config = dict(
    n_layer=10,
    d_model=256,
    n_experts=256,
    experts_per_token=8,
    d_expert=32,
    d_shared_expert=128,
    activation='swiglu',
    moe_layers=[0, 1, 2, 3, 4, 5, 6, 7, 8, 9],
    router_score='softmax',
    normalize_top_k=True,
    routed_scale=1.0,
    balance_loss=0.00987,
    balance_bias=False,
    shared_expert_gate=True,
    init_std_router=0.0101,
    lr_router=0.000588,
    vocab_size=10675,
    norm='rmsnorm',
    norm_eps=1e-06,
    tie_embeddings=True,
    optimizer='cautious_adamw',
    lr=0.000678,
    beta1=0.95,
    beta2=0.98,
    batch_tokens=[16384, 32768, 49152],
    seq_len=1024,
    train_tokens=348700000,
    steps=12157,
    dataset='wikipedia_en',
)
Below are experts of layer 5 (counted from 0) of a mixture-of-experts language model. Rows are named router (the router's row for the expert), gate (a neuron's input weights, with its number), up (a neuron's input weights, with its number), down (a neuron's output weights, with its number) and show model dimensions 192-255. Each number is 200 + 40 x the weight over its row's rms, rounded and kept within 0 to 999.
Before each expert's rows: a language model's description of what the expert responds to; "comes before" lists some tokens at least twice as common just after its tokens as in all text. This comes from a sample of Wikipedia text that the model never trained on. Tokens count by the router's weight.

# expert 34
What it handles: Word-starting stems like rest in restoration, restructuring, restricted, plus war, order, expl, decision, and line breaks.
comes before: " to", "|", "ing", " of", ":", "oration"
router,205,188,173,195,269,266,234,212,225,172,233,173,225,212,176,158,252,190,139,240,142,173,254,236,218,198,193,183,186,243,243,177,237,223,267,193,266,223,200,166,292,134,258,176,227,222,189,243,130,204,204,203,119,115,249,201,210,160,246,170,143,196,215,239
gate0,233,258,197,208,169,214,228,220,164,187,208,181,161,200,192,175,196,285,189,201,145,236,232,120,227,181,240,195,206,190,208,148,235,255,213,212,289,201,216,260,152,160,228,149,290,156,198,221,286,139,233,154,186,220,185,159,236,177,154,165,204,275,241,277
up0,216,140,192,213,201,162,176,224,268,260,169,219,235,219,198,217,153,157,224,214,215,173,167,256,195,197,190,247,181,173,166,232,187,183,140,210,140,171,218,144,289,243,143,241,99,230,197,153,133,283,158,266,199,174,209,199,129,290,264,223,215,147,155,106
down0,159,142,200,193,212,199,249,215,208,151,176,221,208,240,268,259,182,193,128,220,248,204,150,155,196,239,195,210,181,159,216,264,215,172,182,241,170,278,209,198,199,204,249,119,136,106,203,126,163,210,244,154,120,189,210,238,205,208,206,199,114,148,176,203
gate1,241,180,184,163,230,122,201,158,245,245,217,188,222,240,232,282,152,174,131,175,201,270,195,251,212,189,177,215,209,249,174,244,239,210,216,219,180,177,140,188,218,143,213,184,155,140,141,189,222,210,245,168,185,205,230,174,196,257,245,232,104,161,277,212
up1,151,204,209,238,168,288,246,259,141,176,190,156,188,157,154,121,231,202,215,281,235,166,233,154,204,206,205,174,195,190,228,140,178,193,220,181,199,232,256,223,198,246,242,232,247,229,255,240,155,179,173,236,231,209,195,223,174,153,188,153,279,215,139,198
down1,174,206,239,224,199,162,185,168,198,262,218,195,176,221,204,179,210,230,187,260,200,211,156,217,158,208,245,180,158,227,210,218,243,192,176,170,123,220,284,219,210,231,134,55,282,170,228,193,231,190,175,304,249,224,199,189,212,215,182,113,162,149,180,211
gate2,230,240,183,222,200,174,162,161,186,297,234,185,204,244,104,191,204,276,214,217,129,175,179,203,178,169,107,201,184,128,270,210,186,275,216,221,224,123,203,167,177,224,141,233,176,207,207,146,168,194,178,186,116,176,195,171,209,138,244,201,214,192,171,212
up2,236,240,187,191,185,162,188,215,283,276,198,163,228,239,264,211,195,270,230,175,187,238,218,237,206,186,181,187,185,202,161,253,256,147,155,188,234,133,177,174,225,121,206,162,216,191,251,153,261,272,221,163,215,237,207,175,179,237,186,197,201,266,237,193
down2,212,157,236,203,179,252,202,120,218,276,161,173,280,182,158,241,226,276,190,158,217,161,125,140,188,207,191,196,170,192,223,150,179,258,181,142,117,196,196,273,154,174,212,163,219,213,181,207,221,188,239,219,186,194,149,193,196,236,164,226,218,197,241,227
gate3,248,205,235,201,145,185,213,237,199,240,129,214,219,162,205,109,110,203,262,202,218,243,216,145,184,206,198,135,180,204,184,175,264,203,170,201,128,183,182,177,183,221,185,210,194,222,159,162,171,97,150,207,116,193,154,191,160,171,193,199,218,192,223,194
up3,191,194,206,212,182,146,257,219,225,233,187,180,228,188,201,118,171,161,188,254,205,199,236,167,238,187,196,90,189,246,226,165,281,164,225,189,189,147,164,171,247,184,239,200,217,256,209,184,151,161,238,248,162,149,174,236,181,131,259,154,218,223,222,246
down3,245,198,198,252,177,107,102,228,178,227,129,196,233,259,183,231,191,151,174,135,215,257,210,169,184,198,267,205,177,228,214,181,230,222,159,178,201,295,207,147,143,233,230,189,157,310,217,215,172,102,214,197,261,200,207,108,184,157,127,205,255,207,172,157
gate4,207,216,196,209,186,191,155,187,251,202,211,240,80,225,200,145,189,296,223,227,238,226,227,200,174,129,203,173,153,158,199,196,202,222,193,261,215,242,218,200,250,189,171,215,218,151,194,203,224,215,189,209,222,244,141,107,250,259,164,153,300,201,200,197
up4,183,170,178,183,206,207,216,166,203,194,245,184,120,236,204,145,211,210,192,278,259,206,223,225,204,122,133,126,173,255,250,183,209,228,184,225,164,217,218,173,212,204,194,206,221,138,231,240,162,178,223,242,169,191,223,172,196,191,247,170,273,195,217,265
down4,194,222,155,203,180,142,216,247,237,229,249,253,199,224,209,192,227,191,170,220,293,187,273,159,243,204,203,164,227,166,226,197,197,162,283,164,140,203,197,235,222,198,122,231,223,209,211,178,155,158,195,243,238,237,177,170,124,203,231,235,152,186,208,215
gate5,275,225,205,247,245,154,225,173,182,169,158,181,215,172,211,165,226,231,150,123,197,246,252,193,246,251,227,157,183,181,246,246,169,185,200,226,189,169,250,177,168,150,129,162,247,204,196,230,190,195,211,190,173,164,184,243,179,185,138,224,176,208,285,250
up5,133,211,175,136,119,204,204,294,264,283,193,231,135,211,229,208,136,209,237,255,210,116,109,231,174,228,208,272,183,177,99,211,235,207,212,171,175,224,213,248,229,181,251,240,126,169,198,181,255,220,148,198,240,215,213,185,204,189,173,179,217,203,144,163
down5,186,189,232,196,236,178,198,184,249,221,275,224,191,221,155,191,234,180,143,230,140,163,114,215,202,199,169,194,178,169,187,237,181,212,263,190,146,250,213,147,170,245,192,216,248,194,193,196,150,178,230,203,242,189,209,223,287,238,198,267,147,220,149,205
gate6,215,208,215,165,232,223,232,215,267,190,171,230,220,195,202,195,212,262,137,220,168,179,221,203,217,192,167,241,175,287,153,165,258,182,245,169,208,231,209,170,290,126,301,176,251,219,170,191,139,252,277,223,147,160,218,169,191,206,272,253,234,200,168,187
up6,219,166,182,267,148,172,172,160,128,239,220,132,205,153,206,182,201,160,221,182,226,219,175,216,227,213,221,153,239,180,298,212,147,200,177,248,184,204,183,182,146,259,158,221,167,220,264,199,247,157,204,171,255,247,169,249,227,154,208,148,206,144,312,231
down6,203,195,178,165,186,118,223,193,238,154,230,235,175,157,224,202,151,170,218,244,190,236,195,163,215,206,168,188,256,226,189,152,155,211,165,188,191,219,158,210,219,210,244,222,189,190,226,167,90,183,174,142,161,223,203,209,213,187,220,133,30,161,187,239
gate7,200,244,230,257,253,252,235,185,205,217,231,200,274,170,169,184,243,136,193,231,196,190,137,236,224,177,243,211,195,196,245,176,196,209,273,217,172,297,109,187,206,183,87,170,144,192,238,266,169,236,211,247,133,146,256,270,149,147,180,201,182,146,292,141
up7,187,272,220,247,253,228,220,219,247,257,235,184,260,201,158,165,223,147,202,242,157,216,151,226,227,175,226,180,184,182,250,169,202,218,287,219,135,274,139,198,178,161,87,174,144,199,213,263,163,213,202,264,141,159,255,263,181,188,159,193,181,156,286,159
down7,142,156,194,211,221,215,184,213,201,236,240,199,165,112,225,152,198,198,180,207,195,144,127,290,313,288,161,154,211,327,172,239,184,207,160,196,271,171,183,205,281,221,169,215,257,194,230,211,225,229,219,197,199,142,185,228,254,163,226,222,149,220,239,196
gate8,197,223,179,183,195,206,190,124,188,197,195,112,97,224,193,201,155,233,244,221,207,118,269,227,258,160,198,147,230,85,223,205,213,210,220,191,168,233,142,284,132,233,192,166,117,184,164,258,164,234,151,241,242,185,228,239,170,170,199,218,209,237,233,207
up8,142,168,208,229,254,209,205,93,194,177,225,91,149,153,204,175,245,176,160,235,196,170,244,258,276,127,199,188,195,217,234,182,221,232,224,182,222,209,133,233,184,199,125,132,143,203,219,216,112,242,222,225,169,169,231,256,152,184,270,188,194,181,296,191
down8,227,84,107,167,158,181,260,245,239,197,214,228,187,187,203,137,173,202,144,212,169,216,175,240,295,174,156,279,224,260,220,267,194,211,297,165,244,244,177,206,152,262,123,284,249,187,138,213,150,262,190,179,189,201,215,190,213,178,223,175,185,214,192,129
gate9,150,213,99,229,240,251,214,188,189,247,251,189,124,206,131,240,189,180,148,237,191,152,168,234,203,161,112,180,171,192,194,183,192,208,194,170,203,224,291,184,161,297,131,206,189,154,212,245,195,174,242,197,168,189,195,238,217,163,246,139,220,203,200,261
up9,179,163,194,225,213,255,154,180,200,211,214,143,142,215,196,225,166,202,184,180,163,239,194,273,152,144,217,201,163,226,213,223,153,135,171,128,195,244,212,129,210,262,164,216,200,112,227,240,225,240,245,166,200,215,212,256,137,214,161,174,264,171,163,218
down9,200,176,148,295,277,259,204,269,294,267,228,185,125,239,195,131,174,191,220,182,212,240,180,241,166,221,153,161,221,233,216,198,198,164,239,240,251,179,154,146,249,204,132,236,210,169,232,145,181,234,253,221,168,177,163,236,171,222,179,193,199,193,243,266
gate10,122,179,246,131,199,187,182,261,267,205,210,145,235,192,242,159,196,184,211,156,274,133,195,196,210,210,186,136,225,168,282,154,229,151,227,289,163,271,257,169,266,173,203,217,252,151,279,159,144,172,206,175,124,164,197,174,158,119,182,178,187,143,225,221
up10,174,220,269,188,252,167,262,198,241,256,207,105,299,203,245,185,168,194,113,198,223,302,193,170,276,225,213,201,155,202,181,62,321,168,199,262,228,177,240,171,163,234,189,213,234,170,228,212,146,139,190,175,194,231,262,174,208,264,268,193,146,171,206,283
down10,91,189,175,178,153,168,218,186,120,217,163,237,197,177,230,252,272,131,143,106,200,176,216,176,209,212,193,252,211,276,202,196,202,189,212,210,143,233,230,238,135,143,208,145,240,147,220,204,131,200,173,160,212,186,208,222,109,175,187,186,247,211,240,175
gate11,229,171,217,195,178,230,148,160,213,142,216,233,218,124,144,205,245,259,162,237,189,131,189,267,242,196,182,162,217,239,196,265,182,237,219,127,247,243,107,190,202,177,185,115,230,214,221,191,198,230,215,103,219,177,210,171,176,170,242,278,226,220,266,192
up11,178,208,223,155,144,187,173,238,193,310,175,193,201,270,281,128,195,130,241,237,289,226,224,186,176,163,237,202,189,231,206,142,237,199,232,235,106,151,225,219,186,193,252,224,202,158,176,158,243,142,195,232,203,245,188,221,212,275,199,210,202,189,223,177
down11,227,163,215,166,147,169,224,227,213,244,182,157,252,254,210,152,232,224,120,202,137,204,196,181,251,196,149,264,193,228,211,182,247,162,184,173,270,150,231,221,189,224,210,192,203,258,218,222,162,124,211,213,298,206,228,178,172,209,227,258,189,216,187,231
gate12,246,114,162,237,307,219,158,175,251,195,193,126,268,153,188,209,178,167,184,241,218,195,147,218,192,196,194,178,189,255,283,159,217,171,256,198,183,256,238,174,171,187,234,206,197,207,202,165,195,191,191,148,182,202,181,261,300,166,244,220,185,202,121,211
up12,181,229,180,180,111,185,269,236,91,171,222,211,166,239,227,216,237,210,199,201,221,184,281,185,217,146,225,235,247,213,181,232,253,225,148,168,202,153,178,239,216,165,245,216,205,230,195,208,200,169,226,232,124,188,234,157,150,215,175,216,215,166,274,188
down12,245,169,184,203,163,202,220,198,164,171,157,111,246,237,167,271,212,233,196,264,219,198,172,179,190,166,262,140,195,205,194,220,206,267,154,127,211,148,118,159,101,200,180,192,247,197,200,213,195,159,225,240,135,274,231,136,268,276,193,231,166,231,204,205
gate13,174,176,211,231,108,107,245,185,215,184,227,185,250,223,212,234,220,230,143,236,175,261,246,242,257,161,211,185,225,273,225,135,249,173,231,177,267,196,142,149,285,185,235,199,210,131,252,168,123,198,255,171,222,192,187,223,200,227,242,182,220,187,238,216
up13,254,238,199,208,141,204,263,154,185,202,189,171,179,254,151,179,228,228,227,184,187,240,229,148,249,161,106,168,240,189,190,168,160,132,214,206,178,164,153,201,228,210,265,172,165,256,221,201,183,207,227,148,218,247,231,175,145,179,255,161,264,211,197,203
down13,210,208,222,192,170,156,254,180,121,221,220,219,159,211,298,186,190,175,182,266,177,231,224,188,184,186,255,208,219,196,268,216,224,188,197,174,158,177,226,205,237,246,268,245,182,151,167,150,177,206,250,201,145,192,202,184,164,255,230,225,161,203,201,229
gate14,265,168,210,223,294,221,181,212,198,244,179,171,194,260,189,192,161,271,225,202,180,242,248,151,160,208,174,230,219,187,152,169,145,211,155,237,233,218,274,169,228,201,234,147,206,216,160,226,191,156,206,138,209,188,141,148,223,270,171,164,181,206,171,209
up14,148,220,206,151,96,119,239,225,239,165,179,256,166,122,249,216,176,166,209,153,252,145,184,204,257,228,240,219,184,194,202,212,212,206,200,195,159,131,160,255,156,190,149,251,196,155,213,136,263,222,167,283,224,226,199,217,160,204,216,243,249,176,169,161
down14,205,208,186,192,150,172,260,204,259,233,189,240,165,208,192,189,220,173,220,260,187,182,211,187,199,250,218,233,195,276,222,229,173,279,207,185,308,167,227,292,215,221,192,171,204,195,183,139,240,227,220,221,263,220,243,203,228,179,205,102,186,146,222,259
gate15,184,189,217,214,240,239,234,176,201,153,225,250,162,226,179,136,183,207,244,165,178,180,222,144,248,175,167,148,198,228,169,134,216,136,212,230,158,236,194,266,179,187,186,211,232,231,213,162,186,234,238,237,191,212,198,249,134,204,148,128,130,135,250,202
up15,184,227,206,233,240,207,196,170,201,167,203,267,144,243,214,132,207,205,257,178,198,192,228,158,261,178,127,155,223,207,204,157,205,156,253,236,173,256,158,258,186,247,191,184,237,249,202,155,179,232,242,197,186,196,178,236,155,201,166,123,158,129,267,174
down15,184,140,209,140,223,177,231,138,183,157,265,178,253,160,226,202,220,252,187,223,216,158,158,290,163,285,164,231,259,232,216,183,174,182,176,134,99,229,143,199,240,195,285,253,212,193,186,222,126,278,216,211,169,172,197,288,204,275,189,192,214,190,208,223